From a checkpoint of a small mixture-of-experts model trained on Wikipedia: 19 layers, vocabulary 32768.
Below are experts of layer 13 (counted from 0) of a mixture-of-experts language model. Rows are named router (the router's row for the expert) and show model dimensions 0-255. Each number is 500 + 40 x the weight over its row's rms, rounded and kept within 0 to 999. Numbers have three digits each.
After each expert's rows: "comes after" lists some tokens at least twice as common just before its tokens as in all text. This comes from a sample of Wikipedia text that the model never trained on. Tokens count by the router's weight.

# expert 10
router:384494478490496555452581475580533471504455498559477443499563631529430498494562488425493550562493525505513505501563465475485511574510490450496544447464511573480464516439450429526512456526466546462476471510566485444467518494396486536472500576571536534481508501558429546536548485558489435473465511573483452557523501542513516529548523438603524464535454489483447470490518443506475524462496453465525558467491438550478534470539523497484527575502533479460514518497515475565464517453528502578559546489514428490510488490498482491535506489475516496485486498467554540532477429537506486452496527464494443515512475513502549550480574546485471478500493469511501454493539535410566465498563464463498457560495527553512440479460509543528532464472500512537436438538488477425484468496456507
comes after: "2", " | ", " |", "; ", ".", ":"

# expert 18
router:421468567485401529480480468526504505454531524520461528475517520553461505519521551480480535479475427480550520408546473495537529447501503473504555527495514463550480487468511461495458449508429514493535528508509511478477535556565471441507470468415544543547491465527440520538503542477477472480491548498486452547497430483533498460540530494530499498540463481558532433548502492474538517520510494536509581507551545511550549556536457506481557527484489471546493587506501442424435417496545539437473575505571476505544549482462476551503543455413450415476466504519530493530517461437471524498448504531470450501493425498550476485508524442499466523529499512500542510403452525552498471542507522601513419566461525444484496537507555468556499447472483599501547503572456471434462525445570442
comes after: "\n", "1", "2", "| ", "; ", "0"

# expert 44
router:558506462459483486544564477532508523555512530533513438501494483545502440471427518530467496548440524530507513492515512514515488524523494495506548466481514524560537473506423426510603435529448489448502515499517541417480505508552457443534475556566548515568467478537481544514481512465453490524534506429527473546484546506599445521468540469439536515548518477494504431515483396556458491502522505518449450461543514516562507529549437514514551551488418487521480528493496455452507524560493517531413523492515388546511526544531505403529471529523491436513464562457552485468512567551463473452489461548544536604415520578504573553492530542461487472444471430487529505489467521541554495486512538498514472408470554473480487507556477545492521521537533516527505485560424514454497508561528474
comes after: "1", "2", " ", "–", ")", "°"

# expert 6
router:480476503530461448464473493508485585531525504492460413484531507526514564496466455577487544495400467526491450568499519482522553504532559485479536493486558484534517432497478524526500432533498490483544585564559510465459499445549508490509498452407520427515506520504468437529532468541468502568493539508532510496523492448535430464492516545505544594529527506498560444540556520468437446490548493462552522501449500532577542561509442452518471569433509499504537449477472442491496489532548592471509515471585467402530541491507511467515491489485426483572543433500497471516492506519496479554455547434494523464473528522510467478460573428476440467535484479455516491472461547563520455449511483521580445540433563423535521547534539440508481569506447530463534496562464491524477516534508541
comes after: ")", " |", "1", "2", " |  |", " | "

# expert 33
router:564517497491473422459526562470541499555493491502473539534528496562530558499482511474514423511490579492472546510501461544487522471507518510503539472463478524522492504558514440546510509568493509492450557415552551533466510465423586523486434537469522497399539408520515442520513431523460484504577496531422437566509437473510509481479475510532470497471522475428551404496468524510462456507505492433454556493500453523498490537499463463498495504478491554536579487506499433444386534537560562564487457546562517471487582448512538500481500515483528550502520459487472491456509433576514517515441538518525470499466555529520487485499492505451481496478537455463538462491493472505478438526447458505544427537467585529559469528480518431563472494418466469490426581517464502482450420488506526
comes after: " |", "; ", " | ", "3", " |  |", "0"

# expert 39
router:530461511452488547579585418445394434468522480579452546448491486535486486490530559502478549494478456504437479545511486481503514494509501549479463512512457523524514468471481485469504541538483535499576563539446457464547492490538423483427487513489432564423510432513506551544512457532477544571545572522495456469583534518555518514540534485546564565543506486438531492517485496491527422453521489465521486452531453557497508520454477498440539465463474506508435561452542486518518495507493467499465515444481561514535552497510525496472463566474540438546436538477532498526578453546442574480547451550483563516502564557477567548469480484474494509504509500449504508467439512483475522469528447525488438451436476460486556539463509553577460515535490472576514451509527436534424471478452460
comes after: "1", "2", " (", " / (", " (S", " (aged "

# expert 61
router:496539441548498487470463570472488549561457531494493523563485510538488555463460518523472467549433520524401507589524534501476526551530457544499483445488504623527520446544488487473583478479540558432449527455479563572504458472481490476439500444462508436524485489451525516545513436419434559416561504508573544520534514502523541487499513542460468452489581496480487474493521527524481476534587502443548494439551535527477542498547496531558475502447490526493576531491491438440480510453456567454535544542498467462507465482495542514545482550488529436541520509573480534498512477555476523509550480440547488481537501513441503479509448493479513448474504509441567508522434438556470436437430444474538510504493476560463511439510444514504531508469471492523443462466545469518508572590501494
comes after: " | ", " |", "\n", " |  |", "| ", ":"

# expert 19
router:517559427459479509512534475505477542511584511416480455493534506527541562448455532543481496525485611502488489379513436485446503426529589465498524512465478576515516499582498497578544504460490479539474460531505515505515511519505500538495522566497596503538511502558530506425503556445454498528498535434478487558511481513521437499493531456545427492440466444556561486477443432537454515549475524490486454504491500490473478531476494444528471534526466488495407476454516522491548489548609511462513477479576469516474513533492574489476484529487540502528461459526494514495489495490522464398425462507532482502556500533557457488550459518469529503490500534490539450484483450564475450387554457544532492512481506443492500548541521462461583480471433543556552472517437529478480467554568490
comes after: "\n", ")", "-", "0", ": ", " ("

# expert 42
router:440458574466568517503456508496514563447524534524529484507534471510511570520489576537476548490491491495586566594522519561459559517513531563504435471505479614543491515544541459491449478463467504510480457565485504511464429460477497555480504483523468443516545518542524530532464441483525563526470502518457404488470514503512540546570546452519439491512502437506457488463414513476467541420472454463490543500487552498426559512469544579474446493503517485544546523475535510474413497518481521490482462502560439482529501509530386571555473484561465498466443470495434525467555482518480596518527543548528525457496522489439549447515518469456530508541504528516473512512486491547536548508532492494470405553500483491592459504428519530519471494464562423510488540576528512476446504507496484
comes after: " |", "\n", " |  |", "0", "\n\n", " ·"

# expert 53
router:533512452533514528529477548522479508495426506564495433518518451508506534523496544529473504578553574448470500430575486561500569586493545475525508556484483533490458458436474551521517529524438524485463481511538449519485480519466474442526426535544597529512463514550531493552509579537438506481483544481474497499475432550477525408491546481484527443472446458560472563460512505460574509460524475537481468464544522481446481540590390442558473479461499421518463472515551526487461503490493446535462474447485534515535510463548487452516484509473479477513483502504547434536414499518519497453502460510602456470443508535526511563501567397472523533539485481482580550465509568546451474504478513528543482547510477445491453515501561550445448554479556547445491494553494485444505504513518481
comes after: "\n\n", "\n", "andidate | Votes |", ", U.", " JP", "- Country:"

# expert 26
router:521547424505515493498510521540540534533549531446544468497510512472543570479484540539495425523476679480512452470471469522477530492476532451523534562516472613445511501495487511466518522425481470518511510501564537563509451504481499540486459567534579472578539432472574537506504543495493499505530524429481446502516435535516512496467475492519431451558491526592551456483456512469465574560440498535540450577445510461450484482515483442570504542499497513453396486503488527522573506481476442568524543580504438499479479538492537514507512435563493521572543495439499492524525500481480496526455528465547520530470531446473519497513547509510476478498507495520495473518488534556473473440512415571475493563457580502450492482547526432484547444502491554495533543507480485481440463522521462
comes after: "\n", ")", " =", "\n\n", "Scientific classification", "Personal information"

# expert 1
router:453568576452517560537556451465493515537478506437442452528496545446439516481476502431526471519547595551473503540504509571469516487440518470512524491515516561458536495542524535490450494426472456510490484508589509510458531496499517437431514579522508453413514556498465487464499449522470544539489501476526535500399501483470480534489472469568537552476525507509483497495448495473434587538503480450507492439505509491517521525500482483558506417576449427542544471488529443527460563508461558448475520529579537563476545526496508477537572465456515472501508514569465516541482515562524507510489503492569477469514433563560494472459543444405510519544492462526472552447432467433529410501540442424538474501475535474550526496475500534521528512415532554472467530488568495443501522540508478
comes after: "0", " | ", "3", "5", "4", "7"

# expert 15
router:464528439538489506450478519438527473529495523536513487515491483525510474468440465434476460588505527473480571511543503521557552500528501466462529435483496475496492484517512454502524487454504503519501581539553557479507513478527474476476444461450530509571561408529562506533562514484512535558495558483555550472483488537576482525448516455532529530551534480452509464568566482496480475573512491489452569550555521561534468525477554486517484547470493482436555553522482514501501513549452445501478478526579518475577491546451457460508472501518503439558411605531489515507443533560461545494553566529535542510557438596490472500541525524450497500544535443543541470453564476566553511495495504545438434488519535467511552522553431476552512521475522498442518440449452498516516551521609570
comes after: ", ", " | ", " in ", " (", "| ", "–"

# expert 50
router:390459491502472433441525483438500488497537516483470528547514540459551476460486487498508574566432580475525520490504480480456446533514453484448542512424442489509458494448472558568548497482522556434445586505543528485492498466536446495489512466512486557564490469460517511526557519513559458514517524447488475422498513558541466529434517512516435575505525478451503530475518504531464451564520504473518535527399453557523479539488482519543431489555533490392518504521496505513500532470461505396488463598464501497500439482479476524519524558534460504527495509505564447480466536483495570495543504501520457571500459449461538481553456449480438514456420452576530469448557485519459485520490435489428476556517523482480480483470491505554448505527457461520504429374490500529526545490478530
comes after: "\n\n", "1", "==", ", ", "| ", " in "